From a checkpoint of a small mixture-of-experts model trained on Wikipedia: 112 squared ReGLU neurons an expert.
Below are experts of layer 4 (counted from 0) of a mixture-of-experts language model. Rows are named router (the router's row for the expert), gate (a neuron's input weights, with its number), up (a neuron's input weights, with its number) and show model dimensions 40-79. Each number is 500 + 50 x the weight over its row's rms, rounded and kept within 0 to 999. Numbers have three digits each.
Before each expert's rows: a language model's description of what the expert responds to. This comes from a sample of Wikipedia text that the model never trained on.

# expert 37
Description: Mid-word and coordinate fragments. Word-piece continuations and punctuation inside technical text, such as degree signs in coordinates, decimal points, and endings like eys, lap, eather.
router:549535527448556466437517551512560465449556492556438516543572518439559496584462467566487498513478418501468519476626481516
gate0:494542456508525476435512521468574401513559513455439496474607556451561430551549537452477546553461490484476520485473503489
up0:510472548530492541519543524548419577477433482532501505501382442547449566451474454522511460467539510544515472494535496538
gate1:618628482537521448337440475525479436458488487525460585470486524501534472475575459500477428506432492620435485422508476529
up1:590593509502516471422405463527437424438459501504529571471525546482533520470561449545422423500439428612459547458508522556
gate2:501592538493484463426405515465596498443533493494548652551540501447590503487542436601405446505425439506526501482473493583
up2:600382508511567534512553569538563536539476524469559515514502446564402486517576450468529495403542502473487566523512509467
gate3:562507584517545496493451498512559466397500515548466568484479524490501480485447392480408505415498519577421488432542446476
up3:473487470467408470561536552502501536528514530442459430529484498473469553525558643577560498561528478427579503582486518529
gate4:558524503397611497467504501474441421477520463569417572507578521451455505494521480520499594479484425567430519492499508520
up4:530546479443517525501491401572501483504500544432391473475440564616416488432594502489613494450438478508612447515514524506
gate5:542529548437445483475492476524602477452614507536560558533472541488466531584474502496467457424514454512492447524500532515
up5:464496403476537426497626557495521580462435480506483468507599458558508477518550455482522523475535565471462520577556458423
gate6:585528472471515431505442543493595573509567477493436475435460584397507573480464537494472445522416376498385550444530489500
up6:538519424534461440461458492485605540447498482505441403436425492422428640519414559455429458557459408486447530457529500501
gate7:543518628460529537541485597438510412457609511605436531539495511481532458523445477522421471524519420492387554416523414541
up7:537453382562462530454546369556510620502442478413515457450446470463474544468544522553605577447465622539586396504450567497

# expert 9
Description: Plural noun endings. Plural suffixes like -es, -ers, -ations ending nouns, and institution or place nouns like Museum, Council, area, rooms, usually before of or in.
router:598519525465521457501527547500541467485519553527463525527531525446547486546516499520500469388468451504435507462597539488
gate0:532486534482542403501529523452458435465529509589463577585479524414591466563374523514486463568463425465480534492494498497
up0:548572417470445616444483484451460596532452558455504454517535468586444471542517512504513505443598530490543496525546518482
gate1:518565545492530384509465478504516459444627521571406585504555525462579476526491481607452469414507428543444561415508516480
up1:506511568496515385555504438515460481488600516559454574519493496421515463554565441685450441481554486471486574508487496493
gate2:583554595508468468475529535462512429512515471472492524550476504462581543572419519532544543415549527518440519486473479476
up2:572597526554543403473444446515547492506569493456479436493473543409586525540491595568526487535506531537564568519528430489
gate3:534544597451544493483491463481593460413584514537445532589500497494584551522410542577492545524516449511452519410499467478
up3:502437445532482468527469538532439499581432528494503529431512543488454430503557481469490479507418566517557471601507576530
gate4:546558507418508448451468521573488472463598440597481535502515579431498422613478529552503538560534452596466476471506548544
up4:435445548594497530464507459444525584527459525408534529495490456568574511418522487504525446473449626404545534438503483511
gate5:536494527449539484423480520551575459427499466486445461516490471524470563491470413560484438440412431572447542495473479516
up5:447550478515488401548574520540440545559526467535503544495517514519501491490474534524500584570626571484561435508514462502
gate6:538598516401495426526482434546611410457475482476459480460518442564521535515440556596553492557530458461468493544544448533
up6:474434443512445540525372514518488418545528473526469506455458613479444446533558451478473592447404543487623480446446472582
gate7:604480510450437451452513550494502465471517494546478498499486567402586518605374459489491516550619449556449520517522452510
up7:419486506602493533509526490378495501475406493500541528522588541512580549474536521365518558538518636565579511507469523422

# expert 27
Description: Year first digits. First three digits of four-digit years like 201, 198, 199, in dates, parentheses, date ranges and list entries.
router:540552521458535482441493517465536458417520485568476565522506528476540489569455476540494470450467445581455555447524468503
gate0:565492614499465526535525457551575397510521475517496523444428540556517455478513513459456521422479570472585439499532463523
up0:464475560513537484533511388513599462516503459609534507474527568449546488537563523466483531433537587488601513423540467473
gate1:475576549464477552544423520518422540550569542496558529461505395494445500477570549511413551464497423478561477550504542484
up1:471595550460486558542433525524424546550573539510545534469511391511425513474565549505405547476502433466561470557501536485
gate2:503480548447542569508585475505477533556491456498595530543499488478479518468459517411466538456460400610587521540458528533
up2:517470552452536590517584491531451574551475448504584552546505480489467526482444531415453520463495423598574491524451523533
gate3:502497509549498459416532531481543490577568495522514560506495528531452554491411448549521493434527492489505418481506543511
up3:476514505441505570566452472516436484451418519508481417506505468467530455493586547461486520561478537496466593517506442471
gate4:556517508455511555557476419578466511517526537531511558514605419441577450436495630618557583445581576553457506403496472452
up4:496492483395526506555479528615509517567507546522413549511495530490577519500465577576465559480514598457542489525450455461
gate5:543468461439557406490474488503442505493493543424486532556519496517500515474415523564473492585535609542462528489541544510
up5:534479471427562408486483485506449508496499533414487551555513488522492490474422536566462498582534606530475513508543557505
gate6:496404550398470557594471488552456516575473538523490460482450495548421531578560510539517489451473476473620485508504429603
up6:486479520456457505592487487543465492585493486529499483490492502503467532509498485505478465451506430493548526516495434589
gate7:476502481545512561542525474567491541470513450530495523498538482360464445613520501547439370376530578600533518450520481532
up7:518493498449484414458464513439507474530495560494506451504482506643553544375458492458571631617465445412464491517471513481

# expert 36
Description: Name-opening syllables. First syllable of a capitalized name after a pipe, dash, comma or "of", as in Fre-mantle, Ju-árez, Lim-a, Vis-ker.
router:542540519484514522452425514419568427429508459573434549619477510393574444529459441549404446474479478491488515453482462534
gate0:613525408461508546502544587508528551548521539487433487509631585426445528495488443578589549497518379541509484531490493491
up0:426463559537451474478505430441500432488411466465622557468439477573502513527528510386566434541501598451534464538539571497
gate1:521469540634491451530442538489576537418529466561387607468467476533477542474498558435413543596462502606425531472501504474
up1:497542454401491571499535444497440458568497525463569411515531508450500454508491437570594469388512505404574479531508502546
gate2:541564497460560558485461505546599581493578567500507526452469506502481418550459414480423517475511470495413549571532459532
up2:561527472440497515454521493550621529558551511453551524413443480524596512360493462506476515471475436491424508564514492508
gate3:460536520413480523447485518501454480491560502438421449446584547523577530484418562532558511509653417438448556489542523539
up3:605485500551515416595536493488536501533438527584537535529418509465445497499536480467441454461347539563530479487482493437
gate4:518515538495406440519551475497526523500566589502470502529492536465487539588402488512429573565483436414423526465517524526
up4:502598462598530475477632506504512405534522553536489571465453538510514498433444558554455571497599491466489534462491539507
gate5:571574549398513447414527518506561405468541511471469546398415505513528511481374485552466507456452354499576449500485505528
up5:450439507571518527627487528478446543519439493532519411619587493515502530519615497399540418571524652521423538564507530488
gate6:537524513424535451431528534560517530462552520505457532442579493548494492421530475427505493471551368572333629505558499476
up6:463521520550504547557478469462484472489478518480520429574466444489553507545443490509489506484412677431566426500456535488
gate7:553547541395527406517488566554511475433528460489416583481484565446564499501460517553423515537488436544437570467525500509
up7:561534530434498411521465572542502478426536458485439580488516579428578523540460512520478497514496430528413577445551501479

# expert 28
Description: Person and group nouns. Nouns naming people or roles after "the/his/a", such as brother, father, manager, owner, soldiers, residents, including the final piece of a split word: "work|er".
router:541583535513608440490509548468537519467561487510455527555544540423538466536497458521443468411429490500437507500559601561
gate0:540428452511566483434498589474584446525618527548532558484464548465606493463510415537492541552499428506483580450480459475
up0:509474472605505483430447460475620494444503551500557553442505410516580542513554410512533534485543494486531562453501473459
gate1:487533493455519463464535497438588450452531519469500537453487486435451460560420461476540502493484507514421472495505510534
up1:409499476383552470486586520453576541502515512465410519461414425514462452557485515430569524551526482597390480569490501487
gate2:491446509348498489560484524478488494492556471504452498501514577507568561525494428552379529486528504505450543486465514491
up2:491487523441505465516519481533468471528552490455516488462446582454554513535477478532425542534579529510430503446455476499
gate3:534528507431425438472499519460591487426563520507453490562497535479481441529460410562425462493428514472437523463507503532
up3:505561597522493549469479548478546555508514537457462553510524395551526564481525525501579572558521555496531448493500491558
gate4:495512582481467497490492511486612496431524511516514559494539524529518494523496468555445501531502443524446501600472452533
up4:439484449544492492505515445505481592531453528440512430503507465465465525466554484458569481498491495472580456404528512483
gate5:497462556426506526474472504523493490487620527597485517564614577438576470552511459528433555478502419487475537423451446548
up5:545520526527456457539504522455523523522392475383524536478420464542454545404475516465539466522512569484530474543521542458
gate6:576578475379574460479544554504503537511537481565460515512614533461527550549455493495542520488475466555531554522508508550
up6:582586445354581473486533528549489537482524514519500513523618490494528507549466505493537565457504457548571562534508457511
gate7:492494504507605461475442580483548435451536455471519601524528554463450453513482472530449406612481475521475520514520508511
up7:609434477464486429488575522448504547542632534531459575526492551544538500486508487462512525472553554501349527557500495523

# expert 54
Description: Latinate word interiors. Root pieces inside Latinate words after prefixes like ex, re, con, dis, such as ex-ac-erbate, rec-ap-ture, ass-um-ing.
router:519550494444516460436471535440544458408599524519472474599493503451491430524459517530483454468489453567475566494496515558
gate0:569460438415530511533483442460464455516501512506482554572523515475421508441584495458518488532510517512536472502469510494
up0:586463407450522515493528510475514479525528531537529502607538529460467468423559543460535477582524573498562464491466499490
gate1:612539406434524529479468572488497479511556509622506458475583491529559449436532523555546507529466494461495536563495405520
up1:620562363445522545463460575503471478505559517538429482478573520525554418507540503544531502549509514449478517547475410567
gate2:461504491500501528502419396550551485491510512466469463482468441497466592577502481525481421456378541477454460482487426560
up2:501455517557485547462441371537481472499573549452504436480501475486487595555461485544569436483361509454492515473488424539
gate3:422524460481559428580417596545493410424569512614430512506523453490501436494459536514520537605456460518420519559483497508
up3:469388529493440477537488463544475602548510446480565489490500559521483520520477495510469466440544496490454493466523517516
gate4:462447480497477533457591517471497560544500519532424469472529564464532550495459482524451384462444571527545578410496488636
up4:447465500498507529460584529492476539546496522514438452483527559484509561502446455520450393448453567543518586405488477627
gate5:508529526399511475513477428595384396436531550480414398497529459429584426443447459452555504478585513504478534581493429566
up5:485535529417536467509472418603412414471554578499449425491525459413550409475454447499533481471541514513460503528509402540
gate6:487444524510494502541520438449521557512529521567459481433508531502475450475552501445508561532464506451415507581506513522
up6:485453432478442492526524540585491469507514494448556472581488490529550518558474491528485507493474548547551444431495483495
gate7:483535472519540444473592518439570502482558563381458444547486479492466474531535587493604567495493540540550475504459466531
up7:588396477446493583473484504460432479453537481529546424425469451513550493485464468471518458441535337380429550566525573513

# expert 52
Description: Line breaks after dates. Line breaks ending table rows or following dates in match listings ("July 3", "9 April 1966"), plus some periods and "of".
router:548516510433542462473492553491545421456564475523488509568498515475557485566386468582493469504487471584428492495526517565
gate0:616401539402493471419486555523451506543601544561515529559486560487548494558457501538517463443449530494437567532534441489
up0:379619470583511535592511454477543457475429469437516497405526454499464530454517488485497526546536487518573455493450572509
gate1:549484532468499473530607498473475468422527469550491521537592410475467517603462488479429556491514510472574520505480555488
up1:490466533458478451528551510473541481483564478539424577510518470486431515587372487492549517473459376529595486540497515517
gate2:582539452505491432507485567552528398434637494556438473554597491524537464487546542516548476412484537579472537524484542498
up2:447497527462512499517532460447559538526479525487544467467502402473482474459437511564381493551523453455462471579496515504
gate3:542437526602374421514536441569532491484502420436504443582542604476556445560522514514438479418598476508443468415564551476
up3:451549481416628566433477516403454463516489595585481506420460431515437520458483444498549524564388525482559519602425453532
gate4:630571526440558509493510471489581496447582492488459482490481535413540441521488450559463480550416459528454513479570461516
up4:430404484542429486444524568477469547539438490492426541499507487558484551441549513484568546468574593510433496478514550537
gate5:596566496566543495448409469459565500404522536385407456493537472416461460487539525497528494426346426545512473413513534431
up5:411436497444452508566601528545434491587477471621588529529477537601549563514474462496450510554662576455481533601479480563
gate6:582511597539598523541500488508512505464517511538463572452490542486528531488444407492419530457512495561451460413476479534
up6:571446633526592521530494565501600483490469456480502477450494598487514505543530424467463454470516462593438523477487469543
gate7:635502497408497514496398525517446483482366529526402480522500528411538386458511474548428463524504465559552480477533493557
up7:402500501555469462529544516477556508531547498517543546511449487569494544475559497406558542499501568487492535536520507511

# expert 39
Description: Object pronouns in narratives. Pronouns him, her, his in plot retellings, plus names, places and party words like Republican, Democratic, Iowa in tables.
router:554582527474515458459489547502571452445546433510441501554494538440589491543450435581499463468447420548450512505579517473
gate0:471450554537586580518474487520494460436506487535432476461516556453544476559577455570468487421513516406487556457487509487
up0:407502526498582564572501483536438493422504528489503439520490503476547448461520523572465513453543555433572488457496567559
gate1:441473634512519497540491491330485486527495497556571534517551458559469577469473442523523505514520452546507550451502557516
up1:537516384513507501431535533667589536458497517421407490460441481416547408552493581456465432447498550462483433522505429500
gate2:472535488499528522524520502415564494512558506468485541511457458420533449483452561537518485497445473488477553461496517534
up2:485457436573482532570572493430535510576564419498556502568520443450501524523556537584384534439430425452464507548483530493
gate3:592524524399421473434475498534471392474564490565578511553578530439503469519474486483425564520513424484424419518590492487
up3:416480496546512550541502546445478540470485556416369498493427441516417563508486497482487483488411555439513587469454446527
gate4:575545539490455477500473468492564380450548524547418532522559531404604527576447502519480456529475392537508497435499530533
up4:601550560502498510485443462483472362481526526560417551556483490397597538559451542503433398500458425576522540444521543491
gate5:530539496485500501404500498494487401477486554608451578568528532482509453483526459436512454425416506581546524482545494493
up5:545408551460453540563459516580504539545617445453572551533433429514572439518453499528514534551607380434475498501513440525
gate6:452470572497533480460467502456582448500491476580438534542570554510548527535411546554443491489465435506430515409552473487
up6:443499573497519476467478526453568434500486469572451523539597516526537487518434551582505494528460425530487523433552504478
gate7:430547572512544515489491513530477461505538504483393531542496493385516481492447515536507431488465389607548569493496443449
up7:622501456570485544469471462498525582532570577419547518518564561557492487466456542573489486501551564383442496470521554591

# expert 11
Description: Clause-ending punctuation. Semicolons, periods and closing quote or bracket punctuation ending list items or sentences, often before a paragraph break, plus linking words like while, except.
router:586552536482556502489497553470517458458602486563409534543525495474546477515416439564509508497468420591458510479525519572
gate0:590480469526529527583479530556458529481519447423444437441662391464403568488508520561522561477434538572520451517518534465
up0:581471424479548580563464529517465445517552442436461466448601448525453553475489466604537571507385551562532448465557543529
gate1:489597513540484577600524561467471456446564446472550522530542424467572475486533528504424524641512533487450476557534487511
up1:491581490551486588634521569479458448439569447464566522539530422489568470492544525492420526652511524479455482554521489511
gate2:456566510357534522497506568504555498496415492496593442573545524489526528545461549579463458471579544527452528576538474526
up2:459563507364526518488495563504546502492416508497592434581545527496523527533448545581490458472588547513467522574536476524
gate3:511559475473517552535518554521451525469481563486424474510509457400423484491545531551624499482541460549546493450521514555
up3:478446520515486459462499430479536488520522443519578532498512534619582503514456472440391517525471536453460513573483481431
gate4:538513474503463467462540568495555604493488506426490529454479547538470549555546519505498501385511497554479495620502478540
up4:488477531499515526526465418517447416520520492593515474547533454473538468434445495485502468596489499442513506413487527478
gate5:504522550557481490545532563443515488490500525512453519600567487425503449533447495499490474521500419485432481481607479471
up5:514477495521500503522547563499529467501480470506448501537586506459524494518469486500487482537438402484504501517558507460
gate6:487485448479498540483473493441427462481477475562596485495583550463472537492460511628548563623535516562528527546508471542
up6:514500541522495472497509505555575513508525547439393522520411472529520472516546497375447462388461464464439482441517517467
gate7:488531524441520422468575623467538488510489460543513493467484553581488491437499507508419544531531490436527475444542493529
up7:423517501430590421460586584486527450539520469541479485483487452572499537424558522502404469515544507504526486509581463555

# expert 7
Description: Line breaks in lists. Line break tokens ending a list item, table row, infobox field or heading, usually before a dash bullet or table pipe.
router:541507517397535387470496552464510471502566477616420530564513496433546501520436492585410481493505447544447515462515480573
gate0:535492537568515451520476466451494538523488523499488443559404518565594500481518591485502470583523442599429494434494556433
up0:445486474419500516503515509558532447458501470510530543441602513430432487500491404509514550418510568418605482576526417542
gate1:517479513530540604453512524538544542496471517453449590432471581568547488418512475536510548497541632483555489535601535463
up1:462539536489398409542499602473471581398594504564525389545523486451456515506485527509505463536425456537531483541519541512
gate2:575468440570473513463505496387584475554442391504482522515500605408513519505416475447552471483561491479518508561478466541
up2:519532500493563511479515504502619493541513432493521516471449574480535490467481473474572540518568564487518466524541486527
gate3:472546447484577512459459545456532533488621526398442602533475534526450511477396518447552537461544565487417487508515450522
up3:533476561506433488528549436538468449511346466571563399449520463486557499519582476584451465527431416487583513501487539477
gate4:581559527413434487456487547492540453393475520460563375491515486451469364516515612570515481468528458518511557461452477479
up4:584523589571451537493435495535509482505510435531503539462472501455475549424473492497505534512536607538480506546468468477
gate5:519541447523448507403538556495553467502433587495523518469461523537617449496520536502565490537504542498431495416500507530
up5:578546449555482507409506527473589428451459611511541458471454511497581517524493486459548521492490514508465510479549518521
gate6:388484522457493490512456452465473530544492537562492485418531454496521544468498446428527542528464583561503460434446549489
up6:608522474538517521477547559532536474467506460420502509572476535508479448522500554568470463474533412445486539574557447510
gate7:433598525444423433484521540460432544557530534523479467530465482446501457520514568569581471493485430499518468561501506557
up7:578401488544590569523459463537576461450460473477528536474533529545489540473480429443417541507515566517496519460492499453

# expert 23
Description: List and award separators. Separators and line breaks between entries in award lists, filmographies and museum or place lists, e.g. the semicolon after Saturn Awards, pipes, closing quotes.
router:560518572435579450466441517452568473456560458548454564548565549441585514554449433525438523488466398523457493486559495489
gate0:509458559478535510461498548572541451453535517552474495506608491419578568456483545595574422448479443521465492522495550503
up0:500459472464531512434464532580473505466442492602560450497535498420593563477473574497599477428421508494463525582466575470
gate1:581432525518553475489560531465497493434570477549537490569484536506618516539472450550506561592533517531437600522502471526
up1:512550428608479453488499486519461494437530425506555517528445410456482480434440453534575599499474527436507432507511514462
gate2:619537482460573500423509508535517497502579507544532504556496504525534528554464480453467511444429438500388534430483494544
up2:516533541499491518502528452512412503478553526530504452482442509532510542472530503419516517451453482470312517555544464547
gate3:389570500467572495502452518467551416521546517456521445501544483514571458546510497541495486363495508507417536537349468501
up3:600453508541425502511569457516467596467446479553463560527455493508448541448490498459503510626544464476569472489651532486
gate4:551522490476471402540546463467543464438514530459463523540469538522420514486405427543437395466479427501398571429513473506
up4:421523520515541597422486547521486483551463527489525501431537452429559501557552579459613595530485607494646468532493533494
gate5:564514501552508417485445578505476524367608535523418505580460511470609549549491415619485457451537434535483523495551504521
up5:486499490447562575499614440436524527551483457524479456484488540521523380394556556384495451536463463522496545466491483461
gate6:595470548473562477448474586453577478471534487527460538590547480514482466485495504585466526524513463530486528531575416506
up6:547520469507518526502483495457525564543589505456479479492542426510496475517451574493515409521523512522588567607500479450
gate7:568521569378468433416572539571607444467546532393484424560518494401532429607387499493524379429532503562580491472490530565
up7:461549469571518570593445449420402515531448472588480593451475540607485550397599487492433604528444475471453505463525441425

# expert 8
Description: Biography lead structure. Biography openings and infobox fields: "is" after "(born …)", commas after obituary descriptors, list dashes, and labels like Personal, Occupation, Known.
router:534522565479543473409429502489539431461561510633403556552572505483506498563492496587515489494492521522458565438542441552
gate0:493534563521495478526541472451590512497545582403502556517507515529563520610469471448489446513518471486522403537493424544
up0:512518578529489470542533480459579502503538585394485541502503525513565494607475476441468437507497463500522393508502422527
gate1:593580473387510533453509489616550479514482482498505396519560518493447438474498483464473539542501556533486509458522480483
up1:605553471373525542442512490638570491487505474468534385531556495465453435474470469472492523529488520541512521453546485491
gate2:570496493411551574528536452481446528510507465568393484489450456461481459565474533539566443611477492598507544499580476433
up2:549510489423552574522543473491458541503514454565410472492454460432481455576473524539569442627473502590532531492569492427
gate3:490485473470507521546446548516561575521523459510548446511437517476525452523450427459488403436478603553427468517496567491
up3:478504520534487486460551441502427447486470530485457570493562488526469557481547561543527600552503382460590528490514441522
gate4:448509540449487525435441426488593438468488552546451486395463509523542469555578515499566514526421521454455503495466450560
up4:462520557525499522478496524476543564530545479493450591516541492444411483488490621552448478428552493511604515509483532502
gate5:496477600524570429522430592522519564501461511471487420519409584504506486498524520570583549519543480487567416476558467499
up5:505553380470442580498592427512477424514549489541500603488600427503498499479481483416397455461464484527428583491426553476
gate6:490493448460566475485506509468507473460472461432515475439516514500504454431487469505432544532533562639437537474491401461
up6:445523505489540500504485503492452501500482561416476562517535485489503570480580469568497449538431573503502566498441407448
gate7:499519625504533447476486413511529439493482516578489530530469538514426534494459545489508540607532456518498502594598456507
up7:514473391490461574535520583519482550499524503417503453456522470480608483505543470532493467390459573488489513405416549491

# expert 32
Description: Time sequence adverbs. Temporal adverbs and time nouns in narrative, such as later, eventually, subsequently, currently, now, and "year" in "the following year".
router:535561561445575456484475510498547482457550506575454524550525589462528476519423419556439455482520414516379546509534502483
gate0:550648481474504591512435562433575467476610473499365474461508542493504446530505509539455406455535522499533533436542508572
up0:498365467518547428526519505580476532576431542520612486462577436531484586466446472482570599540479475484496483552478463462
gate1:569540564539546515587479513513529533435583466527477503541629484529532547448492483549499461494523482521409534438506562490
up1:479536522425408553515507505496468458544546457421434447483538522437467505533458434483507526504464465527459494424489437514
gate2:538485589455479496458528514490557446460577507563470525490482555484520552542466528543413498563481464507478492404495426491
up2:495504593442505434523521539459601438472591559491490534500478494427548505519504530509439510507550477498526523426519471475
gate3:546460541412451503435455513474480462479568481503521525518527480471586574589439491554495555493460503519502495466504525491
up3:575512553560475549611505476490334511557536483530556473522569403542374541529545436519591514548509419578471554587487513538
gate4:552487531523507491522497551468587532529518457528475473500520460450460506602421524589558497492470442581489475383547469540
up4:551510416468536555499478366567517437524577472484541511545542507487512472511445561430508504442493508447583539561500514435
gate5:517469586402494371556515476549521493466482464516538468500591503473600499581486484565478479413559545491508554491529595511
up5:447521406585487638436451557457459507543507532426431472489430484499386503401497466468554499575435459485467460534454447477
gate6:581500508505543536474484487502551540471610542524462505568576486398625503543461468558543449475514480513440625462451498533
up6:414495518519427479529518561493460445527362468554528519463436537562405562508478519431459604598469532459621425489557490500
gate7:532458535385496441433559539505596457460455526493349476508522460522519407578395446546516439544487532569494537486543523583
up7:484534537501422481447469505434516473489533506625455572540542540575499482440484517514475575546475419534579482490496485483

# expert 58
Description: Line breaks in tables. Every line break, mainly after a closing pipe that ends a table row, or between bulleted list items in "See also" sections.
router:521495504430534423494489525472536477492590485546415561582525510404524477530444495578454444500501481553478525432539504543
gate0:468503464569510464436464435494431501513557525577484617428448487452469490491472526485483494494577447552590514346524437481
up0:473496467594508472448445449509422493513573531580473614442455494437476490482480526480471489484581449532579530340522438489
gate1:479513512583532527540524558503479501490466464523477478451596538521593549525486505543563429435571504522449497651476460527
up1:489510517579537537547506567515471501502449463530473475459584551511595554524499515555560440435593500537455492644472460513
gate2:515488540417447572521516438497483526560511474503541572485608362500506487490505487346534504441486526461469545470419573441
up2:527495541425450575531513448497477533560510475504538576493609366504510490484505493345531503445495521461454544464420573444
gate3:565484454395575462477389501536552422440514516466489584471563540538463480474504516495489442316544484456480617558475483477
up3:492440514469463538521463548574441497535503503512566466549443488498470558495459479472511468432432418591514536455572466485
gate4:478527546518529513516485566456500560454589530421443586423492495556437413428550508500560512499452486482476496592462520553
up4:489516549517524517521482569456509562449590521431444584431481495553433413430555517484564506510477490477482492574471521562
gate5:563502492468580406489490507493508480451562483559485420456528491454539581478432464495516547482539405493411505429490414537
up5:403527463466524518464494513548508525507580412567480468548469533513490466498446469539501421497528597554529480499513513433
gate6:503498588465536451542506545519635515462484487531482377527508590521496517478509368479482537539507485464526481485525517543
up6:508487653485498479572498531560621448435482496514462382505475555510517549464493398474464569515549459464476470488515555535
gate7:564503544456454591544583492509442430436505562416622481457464534414492543464479530458480487537481549490603502509456483459
up7:514542405521608426449463578420542566436492527522485471601487474531423533444507475553493473440446511499504454447518491557

# expert 2
Description: Table cell boundaries. Blank spaces and closing parentheses right before a pipe in wiki tables, e.g. election results, squad lists (MF, loan), filmographies.
router:548576531445497486486485502491531466442561506558469561569536529473594496544447458576446497514491451548398558467498476531
gate0:483514482479483495517571503495557525493495516493483493474505476457545476504523423510485573533452602500320494437506500501
up0:464525534492492510542573443463579503440511528572503487503470479482497482470508430439466550505508611484372526454493512531
gate1:546445584533430524475516523476412475454397495568473501507456471506534492601510543490487547614501474464446478475473511479
up1:534423576544431525474512518477415457470411494575498470513464481483534496589507544518498533613486457468458482485466520491
gate2:448445556575498487559534556437511506425467440583477466504546495524620501486456450498479506542604485564421490525455510520
up2:436450561572500488555535545432512505435454440573470464500552501517615507473446457506504516524599464563416498543450526523
gate3:468517520478446499517509457536451512550562466479452507537549543472555451554485537470528478482498547538571502497461568454
up3:543489502538528482501498543484536498432441521515583495473466470513468527433516474539462521497532422474410518517540447538
gate4:548505501530460447579477524532409465468441591534559484508462590567495437497518584530504418461440515514495451450550457516
up4:529505494540469459590470524537406467468417587521542495512465580560488449507532558518505422474440516516493459431548470523
gate5:534504514526564564520448530512462474540427592582584443503468465472436557582465530597503548514524504628553547451439479551
up5:563563581449432450520487507499525511555500508518511493510563602538498431504468552555489483639441436483510494564528493518
gate6:412593482491502517441524469512494535501469498506516534421500601516417489476462510511522502381486624443493471391456492522
up6:589406504502491479544466525480497463498535509498477476578506386492583517526542492483474490607494394547507528608546493478
gate7:403473392543488480423573567539570528525479516507529541526450479553575531417496583586467493473515459535449473490507543512
up7:613509601461529522584432446447441474483531495465470464459535522440452457575497429421527505520504538456524508507494456484

# expert 61
Description: Year first digits. First three digits of a four-digit year like 201, 195, 187, in dates, birth records, headings and after in.
router:532560522453551468423473584484536441360526490523459572552518558470530467561457451550472486489450419560417569413515482492
gate0:496457485464471532543539446532334471493490536506368486459516510504384433574548519486578436545487554514644485471538505450
up0:508467475461479517551543449522339466495490539534376488465521498486382429586533514462566438543482539517648478473536502437
gate1:467542443508526549521390489524522546487485483415495475534405492517565429577540497529415498576376462414439479533478525487
up1:548456571481476448463611515489469459537519532584502522465562483499444546409477509512584510425642518583600519448516468518
gate2:567516485500463455437500574505551468531559515524509453484504400471502426522499509482551554544537451513480569592479544470
up2:621497488510480460431483622526517467524541540481505453484493444531512423505528514479524556531501458525476568584492515461
gate3:503524552533490440486420549510495480520658530444443509429577522576473597595513517591575552440508503501514558494567499507
up3:485477509465482482500537474490493524423475550475466533521600480478524569535540532517536536493507441559448549567545438621
gate4:479526570514565456572588515534445532477575495509469598510388559424585527543471518461597554459536532436457430400557442459
up4:515483427511438544412415499467541468512420501486529420485618471585405474467514475500384434548464471551525560586436569534
gate5:498450472441532534492483500565530542512574545485469471484522589528590501396505492477520496525434429418537551550556462491
up5:514462464421524535493476506561526561515575542506470459468523596542575507402524507458530487530423416416536558545547460496
gate6:379466478572562388442532530506513464505541513468462515550543540430526498441522520589477525564444457441466548494495533492
up6:485472483552564462475485468503437513478508582413461508517540493463578552523466496521577516549494540477398597508525501474
gate7:535406461439539567561391526617510500511537394536525440484543565517485451511499452523470452478560486515476563515475470599
up7:439575547567452451456589461379502500490457607457464546515436417495510573504487540480536558506425530489522435467526520418

# expert 6
Description: Rare-name middle fragments. Short consonant-vowel fragments inside rare proper names after an initial capital, in species lists and biographies, such as Ru-ar-aidh, P-emb-a, St-ap-les.
router:601635513437526447492490530560516435409543479500436480518520540480562517596428436595474495522509464505463528492555499544
gate0:482494476429559493444511556520531478421547537540464541542502512467567449588481462476443466427444526518454538449507584538
up0:397459449499511511459487520538557451461499545488475568481523521485540467541504487507483453487451499483439574490521588537
gate1:540450533397519493452463538454534440461506525484462489573551500569440387489469541530497487477408439452472458454497567522
up1:537552539668507485518537458511516542462495486507506540473552591396524547479503501522478510490596547504488536550484461526
gate2:517561546447495450477529510498527509504623439611423564517550548491509468543500463511503399466576402635445569467504510583
up2:500506441511515503468426496490431507516375532449538457486450478491447561473497531481549591548418577377581468568492477418
gate3:565476519572506579393448493516534497446527462546517496486598551495527462518478525604500477549597407528450554520503439567
up3:493486487471463439613517580469521538593541566478533466421486494581468496522487502377510484521465569499484511444567503479
gate4:493542418408563500469419490510636488483509539538394549533440444560463609549474451456523458464396447614507576501503507493
up4:514474616626446513538556512454359505527468441455604505471566568417535420493539537566462536530620523404511468507457469522
gate5:451519534451605529475469501417475426600506484521548518472553553452523501538472500567473525502427469553384529469520502528
up5:454504474490538524482536503514475536499508554434500452495467487458540526495448481567443579501455569563369491525502544577
gate6:419513543483507481472505484463466483479496505552454567529534522359528471368489469550473433517444497454550473477497518478
up6:562465461517506537534494465532544513472483492501564416453466493664464515601489508468531573502581481546433551506522493538
gate7:506501579507513450550475516495547514405535498616415571441467513456551427522526578596408398536444498493410513462483443507
up7:470460547540485413543413540492459449383524514643491527434481505456552421561578618598427462521531611439476520539464411565